config.yaml
experts_per_token: 8
d_expert: 32
router_noise: 0.1
vocab_size: 4096
max_seq_len: 256
Below are experts of layer 10 (counted from 0) of a mixture-of-experts language model. Rows are named router (the router's row for the expert), gate (a neuron's input weights, with its number), up (a neuron's input weights, with its number) and show model dimensions 0-255. Each number is 128 + 32 x the weight over its row's rms, rounded and kept within 0 to 255. Numbers have three digits each.
Before each expert's rows: a language model's description of what the expert responds to. This comes from a sample of Wikipedia text that the model never trained on.

# expert 13
It responds to: Word-initial and inner pieces of non-English proper names and words, often cities, clubs and people, such as Col-ogne, B-é-la, Mil-ano.
router:017154124116093119185087154091147108130139109140155128082151165088141139091157151121184125131125169164121161126110119144153153099089111100095160128090087113100094147134124101116162129108115125102143105091105097145048091106136124197082140176136131173094122181150134145073107114101134174119122168148102074178152129173104090113134119110126159108174153145180119129117148088147047049108105102134087097086181134139109081081166188107113114154108136141168054130144102124127150105088111076135094165166174129116141109138118103140140063095106088137135095186160168178133090180209159123101159126127144095169100206108129058097141073115156109148138133098125092108164119109082100133138147182138160187155107110054057123115127109112157113149128087156189129078120138101145125155130149122
gate0:112107113148127104171128130103107110164071092132140119140155146117156153098099132095129101171152193132118159086134218165125097113146148111142130122104143111157087136115128154161122105122113151132056103112159158172138171139195155159137157139133183102145072134127130147158151086062133120140108149138097127167189096154137136126159126165132124144163144105160107166094134149144121082131171137211087166064151095220130118025079106140169133133131179107079130087203125076084100079115038063153155124141161129144146123115147136128162139088127143075144090169098154160112129128163133143128095106142156109144157114129105059148116142106132094189194100120132097145098132095158087152105113171082165121013120058099111154157093064111129121132118177116083130125144163116137156122114116089
up0:129144128142147137125134110144118189116118116154187199108124134113069164127062168101127054165187158121122120144165181185131110074157124156131124132100079129120094129109133120155103143112123131101143135122129176117124103075084133132158186081176092181086146140150136095094104132119123148141204108134081159144082086146114076151129199101123164173160067103153102123088149132103149132103099135132108145127122079117122103109158070190192097085132165086092132067075130118146096139103158122122147141145181090101060120087183106146170098134196137143146226181121169183102182186112120126118198135144167154129021084146105117136149073142147170160106095116110125130154104114150140149158103122143123112085119131129121096103141173102086159174159160124108151168102130123098119146106118079
gate1:118200139132094136100091165119118102170136149133178165095135152113166162092117154138117083174135121119117117129126083129105167086107121101121091072119138112143144151108124084131076137136139149094144129151162128101133194075117072176047130138128157142159074134091126124110115162150164119106204079187118132100106127202075092122206159087122150086094142100149114157077136083070152133103139098118107056167142106157141107156145115118157053080108157106165105154168101148141111142081122110145101085132159139155099133120211121143150114112133171151139123123094160149060073106178151115125173082112099179128101128130048074093168182126132204165092122124107110140157126098099127087136162129106147211121109140124100163078126113112166169171106064158115143090132101165149059145142158098
up1:137164139103068121129131192099099150122112125149135066134099085138177095133180141202132115165138118104117174134151148165125153059137132135147110144127159121107095080159129136138112138162118108156147102110100074091153092143106157105134123143129095093089103149218086116125106138157077184108182104108096118106107157124067146092109190060172184137151142108188103130089139114152137154116139133124130098155132087156137136058138156152167157148171107130137090160134157145121123140104130203069120086141131116153111149116137198163081182142114092158115162121163116124159072116132099139139150112118133128110129118052123129093066116141189087146105097057095156090146126158220138099141119074139118072167139093125106098178108075141112176144110112181219116173195105074171133111064132148

# expert 46
It responds to: First pieces of lowercase content words right after the, to, a or was in prose, such as p-aid, p-unished, separ-ation, medi-ate.
router:074136097119080106176089182084162165095153127136133086104161116131148126100176151122133146128105171157167158095154097142179139102106098094124200114091093141116110128124172091120130183124118166085141107091142098091114103097157070157139162189142082114101138126156105145111067154112169242111100152154095100141116151179155104047084110120087130102129210103135132109108146080135079102128090109135115119092183132135056099140112137081142139153108126133149099115152086091096130111072089114155106163176172161111119103094114104142186059128077047167094104150182145171167085140157170120087130164132139141146089122106159088099153099167150093203148136135077083107160137093112064108088149189147176161117124133129104094125151155103122112099157100124151137116143168123071147138158135131
gate1:169161144115125092178147096098087137083169119174144183040115088116171119154217149102148141116109163133166185153098116121133100156130056122114122131154126160109136126117139114146149157221112111146127165108178083128153129105115088100074085187118147077132112116139152166136113156161158185100127104129139105145175162167105048159141105079165038104136129077158139125113139089131079146132173167085180150144155150132173180163120102165093088101142146092109133090106112118137115109142129147132117148085056120113128091139093118111130131109129111146103107129132110194148135131166071152114091102103089093144239111085128126148153073138101061177120131114122103151136128054168128126066155199110121124160149091168117113145157142083105140069143145170138135097181159125120091128157097144
up1:145045110121129095201084119119118117119078101142121101111103081157143180174124099093164125111131148112156128080090110132160108089107124166177108133160149132112170111121083133212135172201116099103168104140125148129174172122163116129152147161170107100114085093168150148118145107114217109076141080159093109116155167183139128130180080098160065110128135112125188144151078071184195079169158154130125162119177134119179168104210120148155096119106151167118138092173075149182085067114135215162154125105103069103096153155140130099076142103159124127145140113126087153117121138156155135103155127078176131140157160061082098109136117108128121129119117116143161165089128117126140188164121136150094077068121049165073161166114170137122132107129116096115133128137144168133120147120139146
gate2:121165112119125113163146111085149152135112132133092085156170128171064153087118129079083119138135138168166128148128122105089107133158143073123160166121067153143144146176164141203170173077083108167149168093108069105129140086188163163113183162078158116080126153115205108165135097136129144138133125123160101117142100097101167085131090154121103096130096179110163081123100127092145104116104087176136158139104107125085092134109130126123154150133099165132115134158131159035143117107099060148136184089146107135143122177148147090167148163157069168127089125163086148151163102065198097092062141112087159133125134141167132103145143141052111178156161200138118132131132149118071163133153152158142110111140114146096059075142108085145131048050115147186096106130167148155172142098161146
up2:103100128136178195192132119093090163161134081123163146128122112073138182173120130181144113102141179089124117143150192087180091128114097071123150095118127099145126118095081089092140081106120136061105163103114135158084123085069080145117146107166151135148142113103094129119151160112123100135130143126112104119112146088097168141097110116135137167100144097096085105097098135114052158139043134102161106137137143117118140160161108119133114162085154085106147148091186135197140113169111188113146086128077108132128119113145126167169130110115220091137164119141193084193095151160121116090158039172162082160136132130113121167107100152180143147114111093102092064101168165105157121073085120114104163141104127113175190157175121155109117197140086069101102150131117092089066082135171141

# expert 9
It responds to: Stems of nationality, ethnic and language words before -ish, -ian, -an, often in biography openings, e.g. Sw-ed-ish, F-inn-ish, Korean, Italian.
router:119132147112081100149073147086180124064155126136181101109147144110142138116151165065139152105127158146138164098139105117168141139076139106050156104073091100144100171121147140094120117116136120130155099119076084106102080120180095170110128182143135126106125200141120132102134165110174154075137127143131127152147137166154080091085132116123138098170185110137127126145145128138102116083096105134085109122162166167090096083159158141130076196095124190157104115139124144134171123085107098139144183162147147090119095085145119174140085066110123165073083149171099145169111174134140152119139151091116123151115195085127043095127129137158137135150130061099087052175181088096137085124151149184166141161118100074104059071139121093123111169196079190111080121156148109131167151172183103
gate0:105100119161065133147104096136156119176112127110122119153107118219190158167101182040097111081131080136120090127135114096156096077091135154090119085111196174167122117119153131060110142058180104138085074096096163130145125159157157166128106130091177094104156164009145088098151135100113089117145120168095143196116081089150053106131133147118159175142083101116129178146158129114087185103111157118128097155137082195126140122118145118140076154101124120141122109170169099154144173113118108126148150130139114127090172171095132172149164131134133128150144119192180147149118110174154134153123093135099139131166153157079070096107147114171118133153084179179152147127121115140102186115127123155113138148106113143062065096103140112146177166190150183146086136152161138167137130128167124
up0:120158175167101114153163144073133161140123131125125110105073087107131132098121133204165121190118118125145147058107187130141131174144117088095178175152157146155112109127058126150139123145118158137169178145181078117164127097120140124071073153170129178174121079139130072153074162182091219088100145106136121086088159165132168134109173193118105176103164140126186135087166133205151137137157121171150144112120133101135121159175175155141212131131148186097156113115105140127133118117117095158107100145106105159188186126108107145125130170140163124147133140084119161086150101168137105107062121154125135142055110100169112092122140129120127086099096103102139156204123138135127108148143158105105109102140117107156190131053095069077135114139129149152216107115104146128136145205108155
gate1:142150129126112132109094107153164133125121107122148144164120101101113131136117149098173140113130097199129160140098097120134143120140156151125086094128081069162090163068134212094117161127152108175107064145135163191060086140147136116172115136084163130097133113090182121146078121115137129097144150200091150168172151137163137150176178077134097136107101132073100102137138172117111150068112154131105118105020131094118143085163090175154136129149109130137148183153147152221111148099080077112129090109113138138066112106180115111110175119153141137071071105122118116166110089099115172167165164133135086139135121060165097131064120063151108160141144112182147126171136101134160147102069138181191080179110118138149061120155186121091114114094111156191153090171131140122169117132140100
up1:089098150121123143110180122100123145106101129132149068129163150108097107139144152136135194126135179101106090146060119103064166098151189170142136141099044126143153137135129095142163103146137124129097124082122154103102169143144137123126166181115078164179125084103153104147152154135160118163167152129132129134090043092132102096139105154098101096135109191141122106141123116122167140081082160144189102068165123163158134139167097185115123084156170148152145121143129168172103175137149050130135135160084087108126161096159085121093039105169181066120139136111141116149117126109139173139082116107151130104106136127138135176126162092169071150117064187101090187174116181052154099119146205121194079170121156089162055087080116112166119135171112124132169104151097158098156103117124120

# expert 54
It responds to: Pipes and spaces between numeric cells in statistics and league tables, plus words like either, both, various.
router:117099158090119088144065135106162185104168137139155102127157134093135149113134168111147145129067152130211167099149103155114158111098120097117160126089068074075084135133129092103131137125097152106144081111106109120128128095185121160102132166153087193094169154158081141137095172089157149114096150146102078194119162171150109098101068079086174138155143115115100066133165107154087099077059072075102104101168172163119098051161147085117109150124057173149078102123104101084130086080099136158118138138179169086155114109160121123144103103139104170075109150180137140151102154149138168120190135130141112156115121101162087120130100139138109138195139085079066108168158098088077140099169138146159171156111131079126120065124146101170121126122102146132072104154163131110173159147133070
gate0:176076158152115126138119111115138107092090168154156066144179156106146095169129106135114109184110139177100077125176144136141146148061046122096157129108045125111093108120115102113083165172088137122161145108098120095110140160147147097067153162188133103158104108113102092126149181067146095169068150192108153203170137144160092055118116194162184143145141074117131115141200132120112132133088205135062143129149154117133150132128131089115146181196116172124170116133128121148116099158109166159179172166100121158092126090115078061137097099152163111164150149136102115160212114127161125139112126117133100125124113115126074116159079158111145151168138147184142107143130102149113195156115089102094118135145131142092129116201158136141221134133117088167135108131101104130153146125088096
up0:168130133172089125136111132130150090047123169178104134141161139085092151166095101119106136127092111158125116129169172118118157146125082119100101141125101074123118099193108142204079154150145146098136094105103127123111107136109197088080112162127077129175138120187099096137144164085137148157089129158164122196150139140128170065138123155122210109136113102103130177172139139102127087113085122128101153136171118152166109134142125144152111157186080130163120081174177073138134108148136110183154094129124138088094137148154140047130118137176133182121173159173111087195205173133199130103148082130125127139129095135128146164171111152113107177138113129153215121089163128115092163116102092128063094128174156122084116098193118063134213133079106112149149097145093194117166127134111095
gate1:129093199115138095137135082100092112127110157107217143122172099138161168139087120081099152137047144141190113117122080142145161104143129120142136100077092102115150183045136107138086126089146145121105088111094128093165179093154089126133208152077113146149154160107033145167165146111129113125139184093175131180102130143125120068161075094104126128118141136154036118142123134127089123024122099123075137104127120122116153077193128108117168154100162157139164107152096108162182130107133162087115142165136090067126119175165149115152126064143146123156144123132157217121129158170127073105105101093119134148130090155154111124183091163122142132162075082102121105127096079119109077075104093086134109156088144082170159134112146133153145111123118128119088121182150114148162144137146089
up1:120126132136158075117146158138093116140139129159139111123158146063095118121151082102121119181066085136147169101131163162140153186163072121126134101052090142148153125143124114103124164169133120152128048133142092137131108125118111076111212066090091115088107117063100119143134091090091144086142196091097151169188095146158113100124188159104130159097140103122100105165106146145103148126174081153119110107137142105063127097105146180160131198148153106112130131121159169197139152079143166153120160150152117132157099189123127142130116150178093104106100093107135148104201098142148101122110139162121137149076142140095166099114214178106173180165089168164141139141105113143138106174132068100143130153083175068166169152079069157130143148140161065053134142111125103158092197157118104

# expert 34
It responds to: Capital letters and letter pairs inside acronyms and abbreviations, such as CTE, ORR, MARDIV, CEO, FL, US, MF.
router:086101127147122109135102125074165147088149111117133095130134166086105167135169168086142155095091144138143158123160082173152160115068095108078166066114067112124085145142103114093104166100126149107151113102091126083072126112128125122137150170168111164119171162179065161107087140121132116076111148136092132166165131146163124136074057135124139123127179093158091083110189104134105082107136094080096113080129166140119065112154161103134087181151098163161133124125105118114164107109120111154089124139171149111168085082179078163137086126128092180057119177196154144141104159169195108087129123109145077128095147082159139107178127157151096122165156112131103115157217106116103146108111126166178179160097126080111094077143152110132120162142127126132126081149152045070163211153178122
gate1:135095093078130130122112091129173151124120097144098152117167154113133145145072159126160190147122176107161111097106073166097057116113138080136079135163083149138141154112129115100082076161127131140084138127130097117074113103180123118113116080132093120158156113181113137126133090099175123153140108216135105115163100183133100093112138134096125143119125103152113115141132079048109102097094114117151180145133133141098131109081161073153156177113147170115157119062154141072139142069124062054116132164199140111061122123139123062175175109206152142148132093138134065223114139089160159162076140114151117114196108116106165115120105133154127128126190102108099125148212144103126051137124143138151151106063159113132137117137137096135067195100125121128176143121182131141127179132112085
up1:096142088105093157105109134101142150109132122140049157117167093134086102144138141121147173193068159102139105128129078187114106089074097136087131140137096124177148158094088133106141115133147112099056123074054139150095151116139137086158092129176096102160150101169102136126163042079134135144118105136130133151164114177100132111135141167128120100125123145186149098161177114099101124150117124107146178129121090129089104133098148099151165153132128154164106114052161153099097185091136091127096156183197119175090082101115135127160111109168123152118138061171142087179109162095112116168094117176092112117147092090081168109164135098142069142089169134107149129120182135122118057156116082132098171079061133122128132144098164093142070205112150182161126093113140102032107161086132078
gate2:114068199114191132120135120101110196118121117145122148145104096179139158116137069106140145084030186123122100140106083126092141107140119102174187129126136152120103125113102128098127090137182116126109131130181164128092087119083125173127117102165181191107088094115094139128128148104072138121120129135113127138140156183181105130185154129111112171113124157143125116081069123099101077077140137122056178086134156130153070151173185081041166122161123119160102180149141095162157134085109126077134165116157164056143120148105129115119124125169152143139106166165123137094124076181207116155109161121128101134084135078166121111088081152082112117137156093155092141166100169105128149126116141166120144112110149165113131148149117121134144092133103099202127154118128060088139225178134049
up2:137111148124132143169122077134079201176156107174108161109095085101122099126120078136129130127055160139140140153111137093104125131081084083133192092134113136117121146110082102082146094158136108139108146202137153196070137162085111111091111097135147162069125111150147162149181150034087109126126084152096085159123180157172088105111204100127144146124169168116147143087154145126117118126156102144092174074168172135114106150167208089039134149120166132157114159102114103137113159132167117059139137110181151143163078126128135086142108103147162193116122163138125075109173143087196147124115171120106079175095103087152124169144068141117080127104157120139121119127159137092121147173162147148159174141132175148081113126155098148138164134147126146174164155065185119091129188163149095

# expert 44
It responds to: Digits, units, closing brackets and value endings in infoboxes, taxoboxes, coordinates and tables, e.g. Insecta, °, kg, 1996.
router:114079120149131068126041093119155178119144096091143078119195124111111177129129183109177156120103213152156125096158080161164136110094115095089163135111116104093084175120145117150111104115102141083138113133122093103124124106158088139124128148098118145078157168131111168089086166098134129107110130158119117182163100140145115105112105109095155098158116096180077076138185107132123077110087121118131105131148142131121106091127156069125135142103102175132108086143069151099189091090086110111110147153226124112143105103152096127189110117105098132119130159148146158135124173192160114102158135143124076125089169116143148131163129161210101132169156094097076111138166112067129099103121133132143121157080126088085070083178188073150074197173106178148132080208149088098138135178128088
gate1:183122125125188108098060107122161158129186123094120088152139082128124128106093170150146097123102114117117149088129101149097155095126164159078166167158114115134162159134149096152148101121197122117149158100088058180124103125158113108147144111145158136112177107152128194127107126156168131123138129164177099070127120124099107164162101109066078169107097188176095062157174120160186102139079162123198173148097123077199121122145065087121151144108087131113122112163175132174177125108147132106151138117101103172150087160143144082191142172163127083101146085177129099114106159154114078164180113090103171117167194156169133082122111180140148097130125141178133112101126098151161140082108113131045102094116120145126032114063136100129175156135103091122145091158132140154170171145154131
up1:145139165194115238091165111111154133145183162150155106118071213138142107145136123081128116092185123169103131128107134108178127119139116150110151077121109142130114091142063161150131148138135093115135131215034086100139142154121133069107179162159151122125112086106124117150122151064138131139180117116096128104096144127131164173139133146127142134138116123134161157087159169139107132099119152112091068125094125144145126132122147135154133105163127148078156126129096141166127124150166096112180138147100129152124104097167151146131115098099076112165176203112168160140159157087111143165191203107081102084139051207101052135162105139184098141122134141101192080140119205167076154166140149122108112141119163100108139145159126163157091132185079088074113139145133165063123126107154182
gate2:212121111124104136176157104119097137117098120135159130138099168068166142105137169153162123067177127142131142095118101195182051054112085146134108144148138117108110106139093149153079139101139157108109125139127150144177130163124130184117161115109106131110073089146148109073055150137121141126153101097149104070081192151173106073092152127117200132174106141129145087130175143137095116078110151124127089130135112078121153160126095101118105117132167155078125123187162118139150153137125137172135208148091150141101151149095120142175118128054103141172134137106088155065175099121149112118092142194124168118146149130109144171120135129189157112134116128186118156113140114064201118096108169146121094134042095145089109070145157122059118075153100090114125111071084162178160130134185071
up2:144168174089126128131100104171121097130084167158160107130156165215126178141115104118133101219117165080156131158112146127154130120080157120161128201189158109122149145145124130143147097133206137121203117154167107102166071094141099153141114155072128150158145161115113135128079134101176157182170135119100143113115121109121117110158069094104122076150181091110098108134121132115139124103067111111106115139108110066140181136132110165123132147126110140163180152098139114062107146103102109093094116115104114105063133162100150139094142148169124156175147093195085148136098163179143091117186187097175117159147134080198058081127092131102086138189170107090142085141101090143112186091098113098204086119157111132120129045130149111103136120123167168099086156077156068132103122125128151

# expert 22
It responds to: Spaces, numbers, decimals and first letters of values inside sports and statistics tables, such as .452, Totals, FIN, 52.
router:071123149119110117136067175068165199103139121081150123051142170120138156095156163112125121129082177125142140105137112112109164086070124112105180142139103065111102130157133105106125152104114137112131130109068093134084100098167125170126135139197095185127147198155074152085120111104146125137117129152099132180096201138163134127110070121113126105130178117184070083111195084133090105127096137104117102066148167130137110121178124074091115133128073167159086125123064162123150108128096122139109137162157118127154105110138127125188108104086101184120105118194160147132123134134172158112136136127151041139112137043142093114130097145136101120153168077137105106141130087093072103130130125142168153131081119073086107084155172071149130159154096135129071080169144071067145191145176101
gate1:121093125112153113158136090135124115099170161179151120148097159081105099139168146127136101158080139143119151109130168157148125116104150158101182172177090155176192187195067104099200130109169133187126142139109113161098126170087123031145104146133149120139140125084098116141160089081150147183157102110087139131117119166160100131099132102143082112170101146170172188159100132111096101135144137096113135098111103139088108161185088107102171143135158192141207127143162112078122108076125135104070122149159138128113115126121138127109165127092105056138088056156132124130179191124107116179122190129153083146125128122140158136135122102151147070141145154151104133155109028147116054132100151219108165104117079087126142161137160099149135149146124176106144124101172104081126182206096125
up1:070148078139129113120155127092167131111107181137133110169169155121195149132139139158149088172072177077125106119094163109118120127150172168082178196171157146156158117150114105121139130169064097158137171083086145180151121081084108103103093121135129141154100139151126137122153080077123103158119127120091186161145100119161072112127186077161127078156143126152092143159155165139154120176077105097131170134147154176084165172201071146111153163025087111140142129120141095142121100104114122115129149106114120130153105100108126108108117163099115121132098133147156136121085198177117111078154193153203085118102061131142106172106158089143129067149187186150132141088124052074068080113100112158170144121145114123140106129151138084150145065143117122130149077107139151084135137196125119
gate2:166082167169130123177159147144103167111166114089149116097165171104189131056146106121145132181160122160157117146167155116145144150090129133088140065132100123128081077092175111136137115104126082124146133127138063121113161144125136109136096154201126154107145198100067113066137130104112111141054131169090134164127123123192201173155114123116154101166133070088156173126091114159085111106117147117139106092121133055194145106102166171086125143120083168080154126157086140165133097099143087102150102112123166116117127103174120142152095114209223159137167164124121202161117120089126113132100127157064140232198148097144139162144127146141124097137126153118108126155136115134123112117080124148141145117109136161137127096104103148151073112168193148169145209152093128061123136094129148
up2:130129136096122160120099163138128183147181172107090105146142095154078148170136125167171144112132136081125113104148163120095049129172091065150123123134130106155174165140123129098192171126109128142153079099158134132166078124126106150107138100104145141137139042120202074155120098163147096139149160088186180095121146121078114151094159123132125123171122162151097159113154131126113115113141100200086102163176146170114139115141113123142160117078137114136110140091150172110146123136073180224122144160151141154104178123093149135107150190058115092103098096102133100070143093108087138174169145160147134048086145126153106066147163102108174189142045154156084160100116133175118098094109158101128109116111143102151095149111146111152149151156067135132093053164144116214096179154176146

# expert 28
It responds to: Pipe separators between cells in tables, mostly after a name or team, plus colons, semicolons and dashes in lists, such as Cofidis |.
router:072101151101128113126051137090176148053117121065143086125150121124125177113125148118157183067052177132186185127169084131146165096124090055095158094108062128131083167153134117132187123134090148127159106121093146142129090135130091166122135210138092156119149161154126152103107130110143150127115124151128124193159123178153107125124075118092155134141136085166066092115141103154116091117130067110126115132142132134131092108139159089123129132045092174179079125136097116116160115102111134139114155177162146116147114132145088131184098119092106192086083147164143149139068145162153133084166151094159136143129144118176119090190096166125124163153124118088056111174158074087101051110122155139184172145082125079126073087164127127166110158124117148147110146154175068117166170131143089
gate1:108106143150114082120106067161159138100154111134125123122150140124116105114092117191142149140191116115185191133072092169164137139049173159096120128144093120121131111153127159182138122106164153132118097132082103144144181196098118146134147154136111193128175127122081060137102150126125166116123156142091133158140165189137156128132115130105169118160102099110163131085152090170094143123099107121166080198098132143084148092164155082156126119141065092172136108124136106118182107120116125138074114172156112134124057085133090186177133101128134127071137086134126086182162148164064089155128151071179146120102122058159087121114118131171096183148134164087095088113138114170119070116196080104125156072033167104112155095151146120140128105115172157086044144086166171136131128124170127
up1:131104119133095116076132159147126120175155191151158090083093154164089155138165121091130110126089203159146149121095125126151128130176119167087111070134156131107119109111117129138132130126124179089145098133109115128118190092140161072110146168146163148175105163078136150124107171071125129150099083136125149161154147110091132128174209031122077093101214135115138175118202175131161064095098123141136147117099149177099119169162130145090132164142110144099167158130174100079150075141197118076120112086134108183071160134133173089138116070128140103115199186162190112168191145139139120146135155119101100123150117146125101135118126179107125118187137163168124151100164189096144175130148121116031111120176106126132152100127155135131160112144069180121149077105150107093113129154168166
gate2:085165085135076101151111174131158143118151096100131051116160100117125156115160144121136151117156163111167093153121127122168137118116131102158129120089084102151189189161160135154094097165129127069117123111138134159097125143151156162099150109159138090104180096120141121086156138166118129119139130129124060147116132125097127116113161108180156137149112112133054155170172143128128126192103136087103081147081134132122165140099163148171124120075060195137141152153129164073112131103107105188187096071161101145161131115129116081156101151153138130079146147124081140129089100173156174140108103097114130077174147099162118137129114179149115096157102125139005149102073152095122129082143146112094123135097092171100090033183159093151143141154064205197156130126182110123193094191091168
up2:128117158181119153129062063116075144112111211169165205159108178132101104099169097109103110125146124132105149084115128130147104107106197084084104195125167121142105169107071045113112134154139188113163130091093172072102106115126107146177160107131103139136117155126133107141146114085129133153136091103123124154158117153119106097094163105134098111123105164163141022109120097174146163103125161087099126138099121151165140102172108095121078132110164162086143140106171046145158064128100117096096175109178174123081083156092139165141152088177166142126139077128128113127158134153124078144185192135193124107067137106058127134154091144150127124153176170149180133140165124079144151106132135141104162115137145114113128070143208127181073157135164158136112132128084141099112120090170108

# expert 1
It responds to: Pipe separators, table divider rows, colons and dashes in infobox lines and table headers, such as | Player |, Time zone:, Votes.
router:130102160123112128141094117099135169112110127085157107116166142122170169067104155098155144117129189131158129087170108153144151113113122091118179125107093093060033129158147108115147130100092094121150121064120103074100106120185097179138146158141111158088147170161102173109107170139156140137104127157132100163121155144149093127116050110065167119169164150126117060061158055141099133084099140115089103083167120167135115094154150077086126107110054115183085128125074144120128113129124128148132120176149131110153122128126115161180101085111124156099093160157161175172120165142141193115181142099113060163114139106122111137147072133142106165158153121110076102195141072087107127116132120159153111158067101074113095073198175105145121145165093155176109133188173068082170158139158137
gate1:126123150151113064154124112141119121129096115121188152074193090105114123098150138154133162143110138141122120159184139092142130155076077081114152090129098086090144040164162128118112187126099144145104133126143108128110146113182184130199184165150100146134179127183100128119150073127162125195122144097097154122077099147127178098125083113126193176099142117086096147088129108121130166129157127124136152130133107129134147138139112150148123112089073130174088095172138133127101134175158159197123135081198126170152205140132069129148158097067165112120201130132115165150120142115148151153158108140091080111052168093104070120156078172136135138173101119145140078151105140138138088076140197089156189100099110116139156068166106135168174178130105102095089127137163051148088112078097144
up1:086100099099143161083092146116107095105162172144116140161110144155070092183121132071184124122151121123134123092095125174133103084156167146109127177140152147192120205115110118127165114151137127111175110120108165145117153153065060128079086113127123131111061122064125161095110162129087158109144072153163095179192133167124062159086172124132079075162145137144173143139116161138134087149098125168109110172119110142105066132130121088136171107150137122098094188073131141140123095108098090079130109187067153124118062134097180153082057152157102172126061085141154120133125146115115048135140141102157132106162097148156133123090164084105109147129160152129094181078130137091089140173093091170136075116167146171130090193091129094107098066115132165159182152121143163084132140151124134
gate2:126121143143102131167095133109109153056161164107154063093118152133134148130124130193137078125099131147167117121132150092177159166167119134080178089100149117089125093100147137122180176155135111162177172125098078098093080088151111156117106084139112156090106117068175172109139162099185100134135099161094079122096061090108073085148122116126113118122142113132197173163114099072139089123115157144035132089139110107138109085127165092073165149155123072154127161112151114201047145164154133126161174080113116140100114118076121168093117096092117129154130127082169138105141113124148116158169092098151150107143099120062102155105146114144144097163154113166106048106133117128115153114111054179083122116091109141103102159158118110150118146094109109125167091156073108104163146187033188
up2:144194103096093180165089106108179085221071099152100137156134109156117124100128162101136125153123170099043133124163131135097124063104102154106070108176100158126175199132122145133127135110082121122145135100133067134132147132142127128146159154107167079113106159196127136095126193155104044131155104115186183113144174123154187195127117175132090129109068138157105127085166172173100138165144102097170167144158124163115168153119071127130094178052147128168162079171120197104169179122089102135109133133142126155151116183141170105089107154131172103094154166120086120146120121164136141103099172163159121174145147123148149147141144120165108140136156111153163220151168117134123117175112144092140119143161108158072148121094090111156165154114098177057100143155101150161108125139129139

# expert 36
It responds to: First pieces of people's surnames, often after an initial or first name in cast lists and tables, like T-ay-lor, F-ow-ler.
router:097088149125127105175093128112160143110134141147190103121128158045126122083144152099155132107101155165163152097162115140121142099110154092080175153095054110093112161169105110112118140074117168096170129110086076135122112112164118150110150198163131153108199134199116138086071176089206186123111152140102057134146178178143153111101139057098145110174166119131107106103145120146082080112080104102110074064156144135064100136162154103094107161129130135160109128145107102091150090102120070163107130152148163083146115104122074150170098087114107124078073145147143177178078144190137119103155120104142096201130172108179106090124064156171073111150151124122125130171151087100096103102141127161139139129109069073093117085139152104136092174155108176157101147124130096116133140180141109
gate1:160079147131118097130118108133140178105111088166105059145152101121114135111106113149110078107094072094116117149161135173104099165088096081112145132137084113155080155251105156127127106117106101154144138086164129154147168171133098152095099136159134148157154118146085157110118144124136134139138129072152208098171124173149123167102127200126143139131159120148134144114114097097122105085159089162150081132108174150137147158188151140131157150113105128198208092156081106177122150113208072147152135087144143134193056151131130142155064150109126144176137111153101155122101153140139134128135089060096153068089178087115110119114125076093092138057188120165149105153085110137095154100147114187077132129109072112133131138136115105102113118180142157080181179185092152064140071147120141
up1:153114104166062140158163095202070174109141152148058099125146111146147116096118095082176111124156126110069114152079118140099114130098137122080146141161105119179102161214114125140101112082153144152093135074140137118124174167119130158187116122107092129157190176140134116132134079136122137119142112171158147104170120132131098140096133196136109134131121073113131134085153108151054066066137175158107119141096152129121108136151139169143164097098065161201158118140085101161123137170174087146113144142144120155138110132111115141103102118148115163182196131181146082110079152156120114147169106066097152110099143087091108116107065096092091171127167140186137104167096172134077120091133122149109180143081118123082121086134137081063093130177160144118170188193074116132211101135149121
gate2:153113157154093108092144140106139152125131102105074095151121142135150114115078176185152123126146169142162082100134083084109144139136118171125154202111116152108109171127108167121170090098137111069193094116125197120121163168122184133144160068122136090063152119110130093103137144166130073077089118111116143122172117115151158067109150128067126139100136204072118058044107075105084091118131115109137152113087136125132103109189177101183104099075159173106118123128138082156123152134189116161154144168187170112074138149132141112103107154136122178163146117171142168133134105186136166140146133157139055106114135157164119146110089082136119117154104141097142159101152048117115164118183128162145146140132148173153130213140077171167096134135140175143154062113157183160072145114089096
up2:112130070067147156149128153131160097112203140177144086115152084162095163168144080117156142110099098150137169169134137086110146095110131052126093078140146093119113118159151092131093109092151157167130147145132071129145095055145131139100125148087116170173141105152164155123157082170140128149135182141126131113140090172149059123099095162147135118171075078172138156114178106193104186097197178186138098169197112109127092106115048169099125144178127131173114111140152144121124116140128134126161055075062083123184092131112114092147141104155156114124093176113099128099162140107141127152091132064160176146110137060080151093122137168134143175080175087162092092161114209159162143120135142110113098120140091139157118120149155068118155163108174113113088134151092076143146116111162151